Weights of a small mixture-of-experts language model, trained from scratch on English Wikipedia: vocabulary 11707.
Below are experts of layer 3 (counted from 0) of a mixture-of-experts language model. Rows are named router (the router's row for the expert), gate (a neuron's input weights, with its number), up (a neuron's input weights, with its number), down (a neuron's output weights, with its number) and show model dimensions 112-223. Each number is 200 + 30 x the weight over its row's rms, rounded and kept within 0 to 999.
After each expert's rows: "comes after" lists some tokens at least twice as common just before its tokens as in all text; "comes before" lists some tokens at least twice as common just after its tokens as in all text. This comes from a sample of Wikipedia text that the model never trained on. Tokens count by the router's weight.

# expert 10
router,209,209,170,267,164,214,214,237,185,176,214,228,201,168,186,223,193,230,223,180,220,183,198,193,217,211,193,235,239,183,184,226,209,183,226,209,230,226,207,233,194,167,181,181,196,157,201,234,194,193,169,214,147,185,214,243,208,190,243,174,245,187,145,174,227,244,191,174,148,182,233,172,239,163,185,181,163,208,237,217,214,204,176,164,298,168,179,205,201,183,188,239,234,252,214,215,143,200,177,178,223,176,211,200,231,179,181,155,223,199,107,183
gate5,244,213,197,203,197,192,170,151,193,171,232,203,187,174,217,207,211,191,202,179,206,255,246,192,158,200,174,204,191,239,168,201,222,225,210,163,240,191,131,170,127,204,217,223,210,204,195,180,217,216,210,231,137,181,177,216,178,170,215,173,169,197,173,179,164,219,171,192,206,185,179,243,239,207,166,184,225,239,192,201,216,159,213,174,227,193,200,202,174,185,223,225,177,208,217,159,146,175,195,202,226,201,154,253,213,194,216,262,195,190,212,201
up5,192,216,160,202,223,226,199,198,193,187,194,195,171,225,160,171,166,172,184,177,194,212,219,258,206,254,221,228,215,219,173,201,211,186,171,225,180,225,166,263,220,190,241,115,244,181,220,204,200,250,195,202,214,256,191,164,190,196,208,204,225,181,205,191,198,210,171,257,165,155,227,204,199,228,202,257,202,237,172,152,239,255,208,175,224,148,190,202,113,207,205,170,306,134,226,214,178,242,225,208,187,194,183,192,198,193,201,186,189,234,144,183
down5,222,219,232,104,198,168,209,208,175,205,136,223,199,183,249,266,182,148,146,249,213,184,207,195,242,194,200,240,233,186,199,213,229,220,178,122,272,222,183,220,144,180,214,160,177,235,201,235,140,242,201,191,225,201,202,254,191,264,207,226,240,163,175,179,219,197,225,140,168,205,238,198,170,190,179,224,175,197,199,168,183,215,197,201,190,133,252,173,147,178,216,199,208,190,171,206,191,182,216,209,195,218,215,219,148,234,186,243,193,195,206,222
gate6,190,191,211,191,159,184,200,186,154,182,178,202,260,228,196,189,181,210,225,208,215,233,246,172,232,241,175,195,222,202,251,221,217,206,200,201,189,264,146,235,192,205,195,235,179,204,230,190,127,154,229,241,202,203,190,173,227,214,202,180,225,223,183,195,235,224,163,172,144,158,209,139,238,207,207,164,180,174,267,238,202,215,182,231,268,168,208,187,188,192,178,224,199,200,214,197,195,186,177,197,203,161,191,161,208,241,171,165,202,222,214,186
up6,230,213,183,247,189,223,217,230,186,183,252,225,243,212,192,198,211,162,170,203,210,171,204,197,235,205,180,214,210,179,211,228,210,192,197,154,258,198,227,210,220,221,268,193,157,196,218,204,204,226,196,177,145,222,205,231,181,214,193,229,208,175,227,210,203,158,199,195,233,227,133,182,210,215,192,152,194,170,217,177,253,206,160,183,195,210,158,290,206,181,171,161,121,203,220,198,194,190,210,207,211,200,166,263,237,243,186,195,189,207,163,166
down6,163,247,201,209,194,149,205,211,202,194,230,149,216,164,189,173,189,191,185,251,157,272,149,248,210,221,229,162,158,199,176,178,178,177,191,210,164,195,237,166,208,211,241,236,191,186,227,176,146,180,188,190,171,212,220,190,238,221,192,185,222,177,235,218,242,227,262,212,195,152,214,214,130,232,214,169,181,146,245,220,174,255,237,135,179,203,175,210,174,189,174,225,244,245,231,160,199,221,218,195,221,180,188,207,164,166,201,219,223,177,249,206
gate7,219,165,208,172,207,175,204,194,203,212,211,157,208,141,154,216,225,170,230,202,155,203,204,217,192,193,203,182,257,222,218,247,164,210,235,210,200,155,188,185,225,198,227,193,202,158,176,156,220,232,222,217,164,239,169,191,166,227,239,151,214,214,223,181,159,190,237,183,227,211,238,184,190,185,232,171,227,214,207,251,158,182,162,161,197,190,184,256,221,247,197,202,144,178,129,151,242,208,207,228,223,163,243,217,231,178,192,255,175,235,142,198
up7,213,151,181,196,182,211,161,190,209,206,204,216,184,195,147,231,212,244,203,164,176,201,232,216,210,197,145,198,191,203,196,183,264,149,221,143,201,199,171,193,168,266,188,216,245,151,239,172,248,211,177,195,192,169,272,204,242,202,195,249,181,194,263,210,225,231,212,177,218,200,203,161,172,226,174,216,182,219,181,187,228,157,188,234,170,160,211,211,212,189,233,149,212,208,181,278,234,213,207,183,226,163,181,167,182,153,226,175,148,231,193,198
down7,224,146,191,163,171,240,167,222,261,206,225,209,187,203,204,218,230,214,203,199,227,177,198,216,201,114,241,158,185,176,222,210,172,213,217,139,239,223,220,213,223,186,223,168,179,273,226,200,194,262,200,198,170,197,217,202,200,258,201,258,251,156,196,185,174,223,271,199,177,243,224,210,195,175,199,216,159,222,189,214,194,146,184,179,222,257,231,210,253,226,152,220,213,216,178,259,241,183,171,201,236,129,217,188,243,212,158,156,209,183,173,175
comes after: " |", " |\n", "|", "0", "1", ";"
comes before: " ", "0", "1", "201", "2", "3"

# expert 0
router,201,226,246,248,213,247,166,184,228,231,189,203,205,254,175,220,212,200,202,177,158,176,199,181,199,188,249,153,206,180,187,208,207,188,184,136,167,168,160,206,218,182,138,231,216,203,225,193,218,104,237,210,237,207,124,269,168,145,188,208,204,166,180,172,270,200,217,159,208,163,189,154,190,244,187,166,162,195,238,208,209,212,235,199,233,196,210,205,257,213,180,223,208,249,207,199,174,218,146,198,186,213,222,224,150,164,201,152,208,196,233,218
gate6,230,246,238,272,162,212,223,172,248,207,224,181,188,208,156,220,178,257,214,177,220,211,250,242,218,230,166,186,197,209,169,217,137,210,165,159,184,204,157,196,234,133,184,175,179,207,153,242,190,197,198,228,232,185,224,195,196,197,199,192,237,238,258,250,177,180,248,167,162,162,217,185,173,227,203,193,234,252,243,140,250,166,205,217,174,182,206,206,186,184,186,217,170,236,192,234,190,220,206,195,213,204,214,203,222,152,171,194,203,180,203,222
up6,188,224,168,231,204,230,220,198,177,167,115,176,250,217,269,155,240,222,139,211,171,189,163,156,196,239,198,155,247,199,231,158,250,224,244,237,228,211,160,190,200,190,223,244,259,146,172,223,220,224,191,228,246,180,139,177,156,202,223,255,224,225,149,193,146,196,234,133,200,191,185,215,183,189,203,196,183,228,176,264,153,201,177,211,241,201,221,240,207,207,189,219,168,217,218,201,194,187,216,215,193,195,208,161,194,212,225,190,124,227,181,252
down6,161,230,185,138,237,127,235,245,185,172,198,243,228,231,174,184,178,201,176,244,160,169,190,204,210,178,147,249,234,203,164,233,253,222,191,170,191,213,216,177,172,236,141,201,171,183,175,264,196,199,196,177,156,142,210,213,259,218,201,195,212,208,197,221,162,170,159,219,207,184,205,177,231,315,201,219,195,209,200,194,258,206,209,163,217,188,193,238,174,163,228,200,200,210,211,198,193,181,167,209,164,173,179,208,215,199,208,212,155,184,212,184
gate7,176,237,235,240,189,198,180,194,176,258,173,225,211,200,229,215,211,196,185,193,227,242,199,248,201,173,217,216,250,192,195,234,206,166,183,175,203,247,220,158,258,166,199,217,163,213,239,208,225,230,192,183,204,222,184,181,165,171,183,197,187,225,215,164,163,165,180,186,163,219,244,153,223,176,157,250,187,196,163,225,178,203,237,182,192,187,207,195,236,212,124,232,179,218,201,231,217,179,163,223,235,198,254,250,113,139,171,236,187,177,181,207
up7,227,213,165,235,174,213,197,213,179,210,248,197,200,194,253,177,168,235,180,246,207,226,196,212,235,250,154,231,200,232,242,146,187,202,197,194,206,158,153,233,192,244,183,243,169,164,193,234,217,243,270,215,197,190,199,188,221,222,187,206,202,204,177,214,272,127,173,247,241,197,210,240,210,238,202,170,191,227,156,199,220,207,213,156,221,189,172,183,184,238,159,195,226,182,233,223,180,155,143,219,186,174,152,194,209,162,143,246,221,188,182,196
down7,192,228,199,186,171,208,189,215,201,250,165,195,139,215,188,191,170,257,241,165,225,160,239,168,177,174,184,237,204,225,224,137,222,166,230,166,194,237,237,170,198,149,211,170,198,215,202,160,223,186,216,192,174,244,232,178,231,172,201,245,203,249,242,260,142,195,184,218,156,215,221,197,188,159,227,177,210,191,249,256,179,196,252,245,223,178,193,234,236,244,270,231,199,191,143,230,201,243,249,204,236,228,188,215,213,222,151,204,189,234,213,220
gate8,164,195,215,181,205,222,142,230,194,232,188,178,232,190,203,198,161,210,182,134,224,163,246,222,219,216,222,195,210,193,207,152,213,192,213,172,177,181,197,161,193,165,179,217,225,196,203,211,137,261,195,206,221,248,186,191,190,182,139,216,171,209,197,201,240,204,152,188,199,190,181,154,266,229,172,203,197,158,277,207,200,166,195,237,206,153,226,258,222,214,198,237,177,149,250,208,148,217,246,189,204,173,168,219,177,149,207,184,254,216,210,207
up8,166,227,194,208,165,260,274,186,193,193,165,203,155,227,190,233,187,161,193,174,186,199,187,277,213,165,210,281,235,200,185,210,217,229,217,242,154,247,161,168,172,220,200,128,249,190,270,164,198,229,184,201,249,148,194,223,206,191,143,216,196,235,170,224,148,223,256,191,209,236,175,210,257,156,198,204,172,177,204,199,214,205,215,223,221,207,268,282,227,182,237,237,167,202,160,193,164,195,203,207,222,246,171,209,174,211,200,158,229,167,191,242
down8,156,201,199,214,186,181,163,226,177,235,224,176,185,251,183,161,227,171,151,243,154,173,211,176,189,228,203,201,216,208,219,216,152,232,198,209,195,185,209,236,185,210,203,148,239,267,196,162,189,184,160,150,201,187,259,189,203,176,194,238,214,239,196,189,182,191,201,180,213,161,190,197,236,228,238,248,228,211,223,208,194,184,189,220,217,215,156,163,200,242,241,146,176,173,155,224,194,230,227,220,213,182,240,232,222,277,212,200,212,189,253,226
comes after: "\n", "-", ")\n", "\n\n", ".\n\n", ".\n"
comes before: ":", "-", "=", "\n", " •", " Born"

# expert 8
router,216,212,222,248,223,240,236,234,207,212,204,201,230,192,186,182,167,214,126,204,204,194,217,175,207,196,214,196,222,203,187,171,237,188,199,175,170,182,175,179,227,208,232,211,173,207,194,222,240,208,196,180,205,221,240,192,197,179,256,170,233,171,193,195,213,133,232,221,222,208,228,157,227,195,190,217,159,183,165,221,203,228,213,182,223,207,197,194,225,130,215,247,214,209,238,164,83,197,214,180,187,208,220,206,134,179,207,224,193,206,126,205
gate5,202,140,245,195,185,206,146,172,186,174,251,175,162,214,191,195,243,237,228,160,199,206,221,202,167,185,214,207,243,166,193,230,185,196,218,162,179,206,158,175,208,195,304,211,191,188,211,213,251,234,178,178,202,206,179,203,139,227,170,176,166,151,243,252,255,182,202,184,182,213,215,213,180,155,142,202,183,195,195,191,224,200,227,165,221,196,166,192,185,222,245,163,208,193,194,189,197,222,157,218,214,243,186,243,200,196,223,159,191,260,193,184
up5,194,114,184,177,185,231,208,157,216,242,192,228,262,220,242,231,183,153,185,189,232,246,202,187,185,206,192,176,169,219,213,151,207,190,230,202,237,165,205,164,199,222,211,192,213,171,207,224,213,203,230,193,229,168,227,179,193,218,249,271,196,154,128,231,260,207,150,205,194,156,214,173,188,183,196,199,180,186,187,153,206,154,184,188,224,193,186,239,190,203,228,216,174,192,140,209,296,216,184,221,201,207,159,184,215,168,189,154,192,183,195,207
down5,173,238,187,198,205,181,233,242,190,221,184,198,216,151,168,218,191,217,228,221,231,200,154,134,201,193,195,144,209,206,160,224,196,206,246,230,206,185,224,233,210,178,183,223,153,250,195,229,166,188,201,227,247,192,225,235,231,169,188,225,208,239,172,164,205,201,187,184,192,202,176,239,208,194,152,191,201,200,208,215,148,208,219,195,170,195,191,164,181,198,164,206,178,135,178,193,111,177,212,208,230,169,238,241,167,229,198,228,222,258,180,189
gate6,197,182,187,222,202,226,168,193,189,165,277,237,193,198,186,245,195,152,202,203,189,188,177,142,235,212,188,182,197,191,210,200,172,174,212,226,272,224,119,197,213,230,246,150,190,242,185,209,209,229,166,156,247,233,223,187,152,172,179,219,155,201,208,222,205,216,274,201,241,209,215,213,177,150,178,199,135,114,211,222,151,161,170,217,240,208,223,192,218,155,203,255,166,183,129,211,221,161,214,189,241,234,213,193,139,272,196,221,193,212,207,154
up6,172,223,184,206,189,242,159,263,132,142,193,204,208,273,211,198,210,203,188,175,176,209,193,218,220,200,189,133,210,149,196,223,229,215,232,241,175,193,227,221,212,155,188,219,173,206,231,190,174,171,203,225,192,189,198,158,197,191,148,192,190,197,129,174,213,163,172,178,176,211,207,181,237,196,234,157,184,213,216,237,188,266,220,147,167,178,219,200,212,213,198,183,207,172,171,184,232,176,195,136,207,197,154,193,178,248,168,183,241,204,165,164
down6,204,210,200,195,216,130,195,188,155,188,205,204,154,203,242,178,195,219,203,215,224,213,196,207,152,148,147,194,226,236,259,231,212,185,216,177,252,230,235,191,227,183,250,213,225,173,234,215,169,196,199,179,224,269,218,167,230,242,233,146,193,215,223,224,228,239,135,189,183,183,209,256,196,216,137,196,226,198,211,203,248,183,241,171,231,185,123,195,180,226,207,191,226,135,165,197,175,232,174,167,209,171,215,208,261,177,162,192,196,257,232,219
gate7,198,218,188,243,116,188,198,241,214,154,172,196,233,175,162,180,256,187,198,190,226,213,209,184,288,248,224,207,244,198,179,287,216,167,197,243,196,233,181,208,248,163,185,241,224,210,250,148,214,196,235,210,195,183,181,237,196,128,209,198,221,192,183,230,191,178,245,173,197,202,225,173,177,249,251,193,165,153,224,224,161,255,196,199,226,153,226,241,178,236,221,203,201,177,193,148,201,183,200,213,185,198,169,183,242,196,208,239,218,235,201,177
up7,202,213,182,204,216,205,134,240,238,215,181,179,196,181,210,124,238,132,194,181,226,223,267,168,204,216,250,175,159,225,160,185,162,206,173,197,225,222,206,199,217,188,181,181,140,181,202,197,153,245,230,195,229,211,177,176,242,165,245,238,190,213,197,206,224,194,179,209,197,209,211,216,126,223,215,256,231,221,218,220,181,277,215,253,218,207,162,216,218,205,210,206,181,175,171,156,184,241,160,215,188,173,206,243,164,157,150,201,190,289,207,159
down7,205,133,182,149,222,150,205,206,194,185,278,159,206,146,201,202,184,250,161,137,151,193,180,205,188,186,147,225,232,207,216,155,151,170,178,215,193,152,157,253,210,217,197,210,148,220,217,198,174,246,170,201,207,168,190,201,207,220,163,218,241,256,188,155,183,157,218,207,176,247,222,160,197,167,221,183,204,232,207,213,193,196,210,203,141,159,211,194,221,172,150,150,226,281,224,210,200,246,190,252,201,170,203,215,219,212,194,219,246,228,199,216
comes after: " |\n", ")", "0", "1", "\n", "2"
comes before: " ", " —", " \"", " W", " D", " L"

# expert 4
router,183,220,211,242,203,214,196,152,240,218,274,202,186,174,231,190,187,238,230,184,204,210,209,160,234,212,185,263,173,222,211,197,232,188,311,216,217,209,203,212,222,127,223,215,173,153,168,185,225,174,205,168,230,227,193,196,214,184,183,179,233,249,149,167,183,175,208,226,167,210,211,247,185,211,232,207,212,238,135,189,211,160,191,247,270,137,169,185,231,212,193,241,189,204,216,216,140,157,189,196,161,241,228,184,203,224,170,202,193,157,176,163
gate6,223,218,196,187,218,181,188,198,213,184,217,206,235,164,212,161,195,222,139,191,238,171,211,210,212,181,249,232,217,225,135,168,250,197,205,211,206,219,163,176,194,259,228,223,184,246,272,191,236,209,221,254,198,191,238,239,236,186,102,180,155,263,236,183,204,236,172,229,206,169,169,187,255,187,185,188,191,187,213,163,154,218,234,197,251,198,216,218,139,226,208,181,224,182,248,160,227,176,198,185,134,229,234,232,222,227,154,157,203,213,163,184
up6,221,200,178,198,210,184,235,208,166,195,158,249,234,200,182,240,156,213,247,227,204,196,180,166,213,185,243,131,194,177,182,195,99,224,163,220,178,234,174,228,250,231,212,148,219,263,262,203,181,158,203,148,180,200,189,185,193,169,218,196,198,196,206,215,185,206,215,228,221,232,197,207,204,176,211,248,183,209,144,218,160,187,267,154,194,178,188,225,202,168,252,205,220,229,219,204,240,230,215,185,186,267,191,187,182,228,194,162,201,185,183,174
down6,203,212,239,215,186,202,224,196,227,191,179,203,222,220,274,201,221,248,226,166,191,196,200,242,235,249,222,206,178,230,207,208,243,191,201,211,201,177,193,189,159,224,233,198,176,245,207,191,214,195,251,235,211,189,205,210,222,249,192,179,198,217,210,187,208,227,209,154,238,179,215,208,152,181,212,191,178,204,210,116,233,208,111,235,237,212,218,137,195,200,207,155,172,179,175,193,172,228,228,226,243,174,236,213,249,173,175,259,213,205,203,223
gate7,218,209,223,168,216,227,162,230,158,201,233,138,202,183,201,228,197,168,175,195,210,184,228,248,220,205,205,194,233,187,153,128,190,157,252,183,186,245,190,145,237,230,215,212,224,203,222,281,203,144,268,215,215,198,215,166,250,171,166,253,211,161,209,229,190,180,169,220,203,195,188,241,192,197,218,158,277,219,193,255,239,182,236,176,205,180,212,200,221,127,176,242,209,203,188,195,176,208,220,166,211,249,183,251,229,190,202,207,163,187,198,256
up7,155,195,181,226,214,167,277,177,181,202,138,248,197,190,183,217,183,239,197,190,243,193,191,179,183,172,154,214,226,198,184,226,189,265,216,191,189,186,180,184,197,214,169,205,197,211,186,239,207,180,249,187,202,215,165,236,241,230,138,160,194,201,223,179,200,219,131,184,149,222,174,203,210,238,174,195,199,240,186,162,191,241,226,212,274,177,175,250,217,239,181,218,186,224,168,213,177,190,188,111,249,167,190,243,180,203,181,231,223,153,203,209
down7,164,212,250,202,179,233,261,214,222,213,146,179,219,226,185,226,221,226,232,234,172,215,158,173,220,204,194,162,179,218,237,217,243,175,137,179,196,204,177,219,195,187,169,218,172,186,222,140,205,167,174,183,232,177,178,143,166,225,185,242,199,231,173,173,258,214,207,242,161,229,250,178,211,232,187,221,103,214,188,213,177,193,190,236,206,179,234,147,167,163,160,151,211,200,190,218,189,225,289,177,191,158,194,194,192,219,186,228,205,198,112,263
gate8,231,237,212,219,184,144,189,181,195,188,169,210,192,149,157,170,187,170,203,197,232,222,233,187,221,189,209,192,221,167,196,159,173,228,203,228,205,214,225,200,177,246,191,248,164,200,199,202,185,209,193,216,200,177,212,229,171,221,203,147,225,242,190,225,199,150,184,158,206,216,187,215,214,194,171,208,213,161,159,243,165,185,164,164,216,166,197,191,208,194,153,205,246,234,227,203,245,159,254,213,230,168,244,157,234,181,213,242,203,230,203,174
up8,180,265,196,234,189,228,223,205,112,205,231,185,172,178,196,224,163,174,200,150,235,158,140,207,204,167,209,197,200,232,232,236,185,192,182,159,162,202,240,178,151,141,193,205,233,216,206,188,142,205,211,188,165,132,231,205,182,189,233,148,206,219,206,252,208,190,171,217,150,202,222,198,249,228,241,198,228,167,125,198,215,164,177,201,209,220,284,202,233,265,183,220,250,220,204,181,199,165,210,185,193,203,186,191,216,229,163,228,206,211,190,213
down8,217,244,191,177,187,151,200,189,216,249,165,185,143,190,175,182,264,266,194,220,205,228,195,225,213,178,198,179,220,222,200,142,212,206,193,165,174,193,246,176,187,253,127,212,230,200,225,237,207,239,195,200,197,162,182,195,242,205,241,206,169,189,211,215,202,196,168,217,205,172,251,184,194,261,225,189,163,181,164,175,164,231,202,203,231,148,153,211,230,174,219,236,201,218,197,184,181,247,186,217,247,166,190,188,227,250,181,203,207,179,164,193
comes after: " ", "–", " (", ".", " K", "′"
comes before: " |", "0", "4", "5", "6", "7"

# expert 11
router,174,202,246,220,222,198,205,193,198,204,179,221,169,196,150,178,182,243,227,238,182,248,249,223,223,175,213,266,185,218,167,274,186,223,292,203,186,229,253,200,144,137,189,203,232,157,194,262,158,223,197,196,212,210,204,206,187,178,230,198,194,179,145,169,216,176,220,247,182,235,205,181,198,256,211,169,134,229,162,210,221,170,195,154,240,162,195,175,220,219,209,230,186,212,219,168,163,168,153,207,161,174,221,195,225,208,222,171,168,208,194,175
gate5,242,216,195,175,186,132,193,191,148,205,198,206,239,177,170,199,165,202,227,215,187,188,208,258,182,238,223,209,178,169,193,200,254,181,216,157,209,174,201,158,173,173,181,212,197,213,191,210,131,193,208,296,186,179,210,170,226,166,217,161,228,180,205,212,218,174,148,214,184,168,214,171,206,251,173,174,154,219,226,197,150,179,203,183,214,135,214,259,227,228,240,186,190,177,215,193,218,245,173,199,229,228,209,165,190,206,189,146,246,213,208,176
up5,288,196,198,145,180,169,175,167,222,186,212,141,215,177,212,213,192,181,221,240,169,210,186,205,252,192,148,227,209,172,266,233,214,224,204,218,167,246,154,213,235,199,168,175,159,279,213,217,248,218,242,122,211,170,211,162,231,171,175,224,191,209,170,240,241,250,245,143,217,211,228,182,176,195,272,274,215,199,187,161,218,213,232,209,182,239,182,201,164,209,182,204,222,189,199,193,193,185,184,168,201,210,162,242,210,152,148,176,187,195,215,234
down5,196,202,193,167,221,134,216,220,184,187,208,237,214,232,137,196,167,220,175,236,231,177,184,250,182,198,168,203,202,165,210,233,206,187,201,135,223,178,216,177,157,172,188,181,166,212,191,199,174,200,126,222,192,216,293,201,205,221,210,247,205,201,230,254,183,178,215,206,179,225,194,226,228,236,200,200,163,205,229,220,178,167,159,229,172,196,244,180,147,186,178,159,188,193,175,212,206,225,184,134,210,211,209,174,180,217,167,204,187,149,212,149
gate6,151,243,186,184,195,178,186,152,191,215,253,181,197,250,162,169,194,255,173,209,200,248,228,177,189,182,135,173,261,218,203,201,162,219,195,231,208,240,206,178,225,141,187,169,184,221,248,180,180,213,197,215,174,211,202,202,147,197,254,229,216,183,224,188,221,179,216,223,183,222,207,212,173,240,185,221,200,264,144,170,173,149,255,227,224,115,167,188,237,188,151,158,201,201,148,154,216,205,191,203,183,209,184,210,156,207,164,191,209,161,207,201
up6,240,242,206,244,176,154,189,199,218,168,255,123,198,209,225,197,195,206,139,174,203,232,239,191,217,232,223,198,181,209,179,208,228,208,190,165,159,196,171,218,202,150,187,225,251,244,225,182,166,229,167,220,189,163,170,188,241,181,189,229,197,194,152,189,186,292,214,240,234,223,151,194,187,225,236,155,223,209,163,205,242,203,203,195,227,266,207,195,191,200,201,199,168,200,245,210,210,193,141,206,205,204,154,182,258,178,196,212,207,154,179,161
down6,214,188,225,218,198,203,188,223,207,180,154,221,209,215,177,194,213,221,214,245,191,219,229,236,199,180,218,208,179,239,212,185,206,143,233,234,241,228,211,213,248,238,190,208,191,197,172,195,250,201,198,216,227,254,210,169,198,150,221,194,135,187,174,153,233,150,181,225,173,194,189,205,205,191,170,181,193,243,239,194,223,191,175,170,233,211,192,224,137,167,197,228,191,208,167,200,167,160,178,155,224,180,233,188,191,147,201,217,209,264,224,169
gate7,180,228,203,235,228,178,201,227,196,174,198,147,155,202,215,157,191,233,215,164,205,191,206,179,189,286,214,197,157,193,153,201,207,270,182,230,228,261,252,218,180,155,173,187,233,216,191,168,150,223,184,175,197,224,199,162,209,213,182,175,168,176,183,188,230,238,160,237,187,217,274,245,166,188,218,155,203,145,173,233,194,214,184,222,233,159,208,182,204,166,174,230,186,179,199,147,149,167,237,205,218,213,219,198,183,219,198,225,183,143,184,158
up7,238,193,182,179,210,222,202,214,174,212,190,234,230,207,209,228,150,263,157,232,191,187,202,192,187,162,212,233,192,224,227,199,213,187,167,224,215,184,160,267,167,210,187,225,201,213,180,221,193,146,211,215,148,124,219,215,208,139,216,166,163,215,206,209,201,184,194,215,216,199,237,216,248,179,198,234,211,194,194,210,229,207,177,120,244,159,201,226,186,167,210,125,235,212,161,176,249,282,217,184,199,195,182,201,243,195,205,161,125,209,213,198
down7,189,236,141,210,172,185,232,173,229,186,191,166,160,215,187,110,198,189,175,225,174,203,200,222,176,257,228,219,132,183,145,225,207,207,157,163,197,169,271,165,222,208,234,151,148,246,229,202,211,186,178,165,204,222,189,186,201,177,230,167,189,183,181,152,173,161,215,171,176,191,221,166,169,236,244,224,214,244,180,200,149,236,164,191,220,202,178,279,215,232,203,245,194,221,144,223,191,202,254,229,205,178,236,229,185,229,218,196,193,234,209,207
comes after: " ", " |", "201", ".", "–", "200"
comes before: " |", ".", "–", " |\n", ",", ";"